From a checkpoint of a small mixture-of-experts model trained on Wikipedia.
Size: 15 layers, width 192, vocabulary 16384, 44.5M parameters.
Training: a variant of Adam for the experts, 246M tokens, 4036 steps.
Below are experts of layer 5 (counted from 0) of a mixture-of-experts language model. Rows are named router (the router's row for the expert) and show model dimensions 0-191. Each number is 128 + 32 x the weight over its row's rms, rounded and kept within 0 to 255. Numbers have three digits each.
After each expert's rows: a language model's description of what the expert responds to; "gets" lists some tokens that make up at least twice as much of what it gets as of all text. This comes from a sample of Wikipedia text that the model never trained on. Tokens count by the router's weight.

# expert 50
router:183172084128097087136157102138107104106129147116112144134133158153105139131061065176175095149108173076076101051095160174124145139102114172087105100168129164165150146117143088157133126110083148144089151182158131100081143158101106126115070139169138104140139134121173171174083113106080157125105120122125092160189188144146142189131088138164140142088094090163137185093067099189070126145142144130079093131111073181167080124140182092104129138075138114108080120164158135099119091161175143097113137084170084134091123099160085121120124093128099119160115136093117087129159139082091191106
It responds to: Of, was, Slavic letters
gets: "of ", "was ", "- ", "Z", "for ", "v"

# expert 44
router:086158056053131093141151113125100093171137062165161113145102112150120104180068181065109138099099143140106176091161168141081114109110167142149144151134146083094110044124182102132090149160170103164104161140128072112086138140069092108150089084121111118179082144106136151132150147193110122110109120125158142106102189115092140072119162146140123130120118143120114155105101101118075091097123154198146098168151168122091202158122128110127167123145162134159114144177153099103104139141148090181161121104178136191133126139104080103194112129130100146055136124134139180143090139149197167113
It responds to: Biography filler words
gets: "a ", "s ", "/ ", "with ", "| ", "is "

# expert 38
router:071170072078224103131169120126116118176143068143172155140094133168113095166061146110138162122089147126089141080126169156142118140121119125109102095163163106073142122119148108186086084172153109138111129118123107141092160161057097117123087088129135161170143150114158140153115160119101110089098105099129119143117178098154118090125117167157139127108100101138097153075103126149086105096078090115073165170155126145098112082077143077105167146121169122116103147162178112107056133105162050143115088067177114160193156083144098165128079097120127077129138151091068151154138079107155164158
It responds to: Possessives and function words
gets: "'", "with ", "of ", "to ", "an ", "on "

# expert 33
router:127142150086066125139164155166145114092150131164099127152073096090133057102131119116167154147168150134152171088114158142133158119118139128158101076108161108096118091114196105149102080081143107161072122162189150091048166166142089093124108131171152095078083165115137164171115114083123149128119098136118076113168166074140177116135115170175149139098097115132118178123116110174076094192091089103050131121131135157132108149073136040110112130089109082071112168123167152089127156115098103091137168097159080179141096144171067138132121113150121145124087151126079146114127094167137173151
It responds to: Date years and countries
gets: "|", "0", "2", "3", "7", "6"

# expert 35
router:117147099141090100112141153171115107170193173171093150188071156146126141133115168140132150145080141102068186070107130128120122156107170075131166112175085152171171071122171164157144096103095126140095118139130150162108169174146123148117106097135111154146172162099108133129161126114133103159086117160144116187137170107088153174102149110166150124123096119119125170131165137140107153078177119193123070123109170176153185085095141121182213139152166116140117158130149096116124162165168083148163119160125178092143099073132044113199143067144183148126160130121163084173157156113114121088
It responds to: Clause connectors, census prose
gets: ", ", "| ", ". ", "and ", "(", "but "

# expert 34
router:144148148171133159119147146161104103130172110110102118115132173090092171140104126109124096088120079156104116147058184139112104136119134087120131089162131129073124116157165168151156164140074142100085152156092125119091069141137101138078124105099097100113116183125132149101174107100123103156062126115124056105146190116060181114110079142099142101162122098170114142137059129182092094161183091134125061108069115159135092147168153151156095157074154152128108143148137122083146063080195150129126125098102068144162129131117078157117175042164128153185089094125115173100133105124073156162
It responds to: Predicate adverbs, adjectives
gets: "not ", "known ", "such ", "only ", "so ", "also "

# expert 4
router:110126075110111151172092126186176096093170179095148115155124127100141121149076150084177136090129189096076101070105153158108164126094113098184178107123207081116132069079118162090149118061112064149122113170118108115102177123099090154150099099092166112120167137139159126090118118159087094114109161126117154182164137098113151094132103135113149144110086116128160142110080181087116070148158151127106161178136142108104189164068094074105145110142152136087095159135188112135118180136152099167148145161126162126077141119150123073164099125064178139087109150110103090094066127133118114082
It responds to: Table cell tokens
gets: "| ", ". ", "Mc", "\n", "of ", "with "

# expert 39
router:168129065124147101118122148152107104112087132111118151154123161109126168132101061123168136104161103128075103052133141186167135133104122129054096124164185132169179144155116183115123160102080113127138132129149170088092146181106097108109103120161136109113158122141135144081103098122133175144088107129138053128194173120096139149100092164122144122088096103167154140078089102145120132142119092144111149067148069157097095079185125147139092133083153170100133164133176092076146072140179145090112118112150093150136093124178088109057130094114144061218095159099118165103136094140085166067
It responds to: Function words in narration
gets: "the ", "of ", "was ", "a ", "had ", "′"

# expert 45
router:111178067080139116185130153121139111167129099119217135140137190153165078202065159080091171061114091101151125073118116178081106119119151153087139143080181085110176080113119104110058143135130084116100172141155096152077128153096113149122108102162104147146130142133116137119153123160158079159107130134184155122150178096140099083125128124145071137129108153115078145082101133130148095151144149164106155159152164115151165142096120084125128118111160166130099110144144113090113133165178107202157141136186194163126161128126093098182068140077140083064122145089095174136111086143153115114
It responds to: List and table connectors
gets: "| ", "as ", "- ", "– ", "to ", "by "

# expert 12
router:102112089130103098146165173175172097098144116113151141141147104128143070152117094153162104151139105137147116088127152134090173174110068068139097056145115140146127116118135111144118086066109060148124156177190112122087123145112082107112123182156117078086103127096167171116103119080113130144095104115099089113180151079144160165142083107120167129102121113163152118117110120167093112197148089081102092186098080158099142142152148040116094096095152093112091150113198097065151154107143064135086181154174094104135129104165052139130100108142090104115159141105107103074082104112090147091
It responds to: Quotes in tables
gets: "\"", "'", "| ", ". ", ": ", ", "

# expert 7
router:125078140110148144152150168161150113096087165167134121180062090109157099100186096115176114127192129114173145096161131155161123148099127137174156084183073093125125128121138142082112162185110150168150124174140171110139106172180102084132081176126134123082154102140148151143077175062134162160148122142155107189147117126143155163112125136152140089103114071159089115128128127094154120177089123153079169086136126196158123127150088135142094137149072128070181122140110114088199084102107067136113148106076084202183152113129166128109081134182113093179137110153160144115101091145169150092
It responds to: Section and field nouns
gets: "Women", "4", "Kingdom", "ation", "5", "women"

# expert 32
router:125189048178136060072112129161156105113165155142144181138143172157145142123071131115186089109077131118088137068107149138134153167105106126115183109123092133134113077116062177150138098044106125111081112138158143145125125144130079092115099057046112115118134158135131182157131145148127133091129120145115084149126177118090129122111096173136133132106112097097134129131127142152121132114168124083120098178072184125155168088086122106160202142143141140140166137115157127149137192098088116125137111117186128068093131145132073089113185149064120099084140144067159075132157131062111084101
It responds to: Census and stats tables
gets: "- ", "| ", ") ", "the ", " ", "("

# expert 40
router:174109104115160079073143122133134121102161139100142135099123172092170109118158082105070151094105109091085138081100050159049132175108076111094119158099113180134183154158076140126124215112073128117146137053078166089106124147103125167111144062061137093104145104087073119103175154095143119177101140155137128146135215131103132191120133116111115135159197142142153137141091168121139129115177154152151154132049089123105125144176142133155128090117148085172108096156130167148148163120152189103112100099127089087144106133154129061082147104115138121139142123103128137110152131112074147160
It responds to: Personal pronouns
gets: "he ", "his ", "He ", "her ", "it ", "It "

# expert 63
router:167082186147089154094078108092139107099068121089094134123095157112110183091199103141154125181183170104197067123091143089113107134117123071114115142112117151179178130123154163088153132129107179101121143086128133084108152142123087132105143138122103129153107123106125110076125184064167150128138125097110098109148151125109153162095146119149129070086109103166110159152141135160078172171173132135099083074125060131128100109141118137110088107129136134099195131114097137131160100170132196120136154155035096153170095136119133156070140110126122154188161129157119087069072130097066103193
It responds to: Word-initial capital fragments
gets: "K", "s", "Z", "I", "ing", "H"

# expert 20
router:104200073115194142125154152095103115215166085140143162126142112120155145168070130088077150161100150170164138083128144175098132132110158149136097117136122094096137061127203133187117086145128110111079202120109125128085154173072150119148127091108147146198101142121131127143129171150157089156127132176107089117127177150141168094066150148107123143127083077094080119078131152145090104135151118122163144166156146113150183147114168100128157149097155117168126114145144078148063141143141092165141131122150079143172183087099088081149090117163155139079143155121138162207171105097180133161
It responds to: Approximators and connectives
gets: "and ", "that ", "about ", "after ", "around ", "further "

# expert 56
router:153164059081055132111178121154048098178135078129135122135093112139203073151061104124137131207066114122126130075114163103103091088105124081121064121118112147098104106117141104192111094181159122140107136111107127091061140093176128097123129097157099141093172182142192139147126128141102139151158126100124140104176159087087179140134158160141124103100085126138124137129118084147135127129089111135120100147117171168135143123095192067173123179083143105148117134185143106133148151111139111169101140130193111153154144086129124177193092074155127082088107146108170142149144107179088158110
It responds to: Commas and closing parens
gets: ", ", "), ", ") ", "; ", "\", ", ": "

# expert 31
router:096182094169162084170150152155112112136132111135111133165136049199134072136116168089093120106078138141163142092156163087182165123119180117096166086176093067114097114160178171152083106182154082126088168168148113125127090164148167124157124099135127124182147115185114101174087166129149072123104125136170138120103136116139092119114133124119083109128095180102150106129136095078106134133100088119132142159124144157170186103109186162152164130172151126148149130100139093081111199108160084097086134093139112157091112089098103180180148091183168108107130091084137154132078085124203168138
It responds to: Sports and taxonomy nouns
gets: "- ", "==", "See ", "team ", "Species ", "ft "

# expert 22
router:054194061129143063186151107115121107166156119155087165157138088176146070138054119115139099101083089145133152118121130149146140148119147151120152101133058080137119082076114143161155161137208109111123136122141186097129147075116147144064118093171098126116128171118132114106104129136099160102171107117110112170136191084131134147149092134137120164080105085130109155089162147138136106054124140091119099183068150142118118173112090091136182131130120119094089172119183087066099163118158098204143123062154129123130173124108071101182136120135150123085158144156095185115158162132136105107
It responds to: Modifiers, commas, hyphens
gets: "-", ", ", ". ", "of ", "al ", "in "

# expert 51
router:186095190102093150100116177178145123113072120171145117096111107141108132134145072144193096152143149109106093161147170142153141155123082132133112118164144132161133187144140117103142132098129160170099132101143089108121115138154094128117156183120167109069129090152135183116114094118119168091109141077125114144178017120149169166116099122110131099121095154147159135109146098102093115152065106116127152032155075162083082099154122169171079103085058143107135122123147158088145109188127110091139128105110104103144115148146140153088144085205184089216110151096130080086080107147138098149
It responds to: Year stems and fragments
gets: "I", "es", "198", "G", "R", "C"

# expert 58
router:171099104108136166154176144156167104073130172120142090146097159135132126122113098130145127082149128122089099091094183162105146153107130114107152100130212130164131162133079133106090151078116096171106117171157177135074129175115089068099118186182163133124125127138131177122100103112079151151083091076110078118197124119140130147120107133134130139069126111183148152047079153158092087132142071100114190147147071197138092151147183094113071140073176139102139168138181133076135073096111133111096143140134122150121162155140063137083113140109135062169135144140091115120164153108136155073
It responds to: List and table starts
gets: "\n", "to ", "6", "| ", "5", "s"

# expert 48
router:154137131097163165122170171160148118078168074098119156100075143111122122111085163122147155120160061140109186091152170188092143180115135068117084086141136173099131108142163115134135122135118125178100118149129095139117132156153099150101131147085118061155154183083163165161129085115121132139141075132188087142183140134144111131160131124174115111114091127164097148087118146125068098157142080159142073115134120195182118079137162032127134139103159045088142083162165099105114128102067127124068119136087064133155085133131111168166119086184146092124113112084118118116155186171127110157
It responds to: Line ends and figures
gets: "\n", "|", "As ", " ", "years", "- "

# expert 29
router:150093121118077115095164183189153093162187152127139137153098133092158164136132104090116110138138165095087164112111155152073119157111118050124206086127188147118155131142161157083111094102125111171107153087142129145116132129175097108112159134118177131087145135136128131142177097109121144142117151122087114115157074108192121123154133126122124103093077148121185175083090065106108073122089090100148152061199094171160115167125160132162134164106177099087107094115181120120180135140120140098099186154145081068068060110159141102072143141139191110161100134171184113149107175110115111101
It responds to: Closing parentheses, table pipes
gets: ")", "|", ";", "″", "201", "Country"

# expert 61
router:060154152161126119171191122121156113130149097134149150081099071133201090194085111124107168133075126104075127034158160151107158143106141123120171115118090108175119093139104169121183079135201064168124091138161094157130154107096126124170129176113149173159125139088137145187084112158138114101141141106113117146135129145172156125132080120114118183104098122112147149124089151102098100112094147106103162118145099110175106188100118106142113143120158126118077094085168118098136164089184097095119114134215095097163159055108076081191100107171127151144133124118160077097140130095154165168
It responds to: Year prefixes
gets: "201", "202", "200", "199", "–", "197"

# expert 11
router:148124167104133122073159151140121102173154074119186182069126135150135144118054123161146109118129147076090122104136165174147097180071054110081140140094191136169125132143133136116189158062065129130137111124119145085153125184120082106131061101097129140150082140089145116078116105095150150168096088125131060126160178141121144171115122116149169155129104125176094159143093123154099093123183095088117105130118067106054109141170152085139162095121181096104177149161149142071123121108147130123139101113092087099142163177141127117055147089088108144164187128128152140113163135072104084100
It responds to: Function words, verb endings
gets: "of ", "-", "the ", "a ", "er", "with "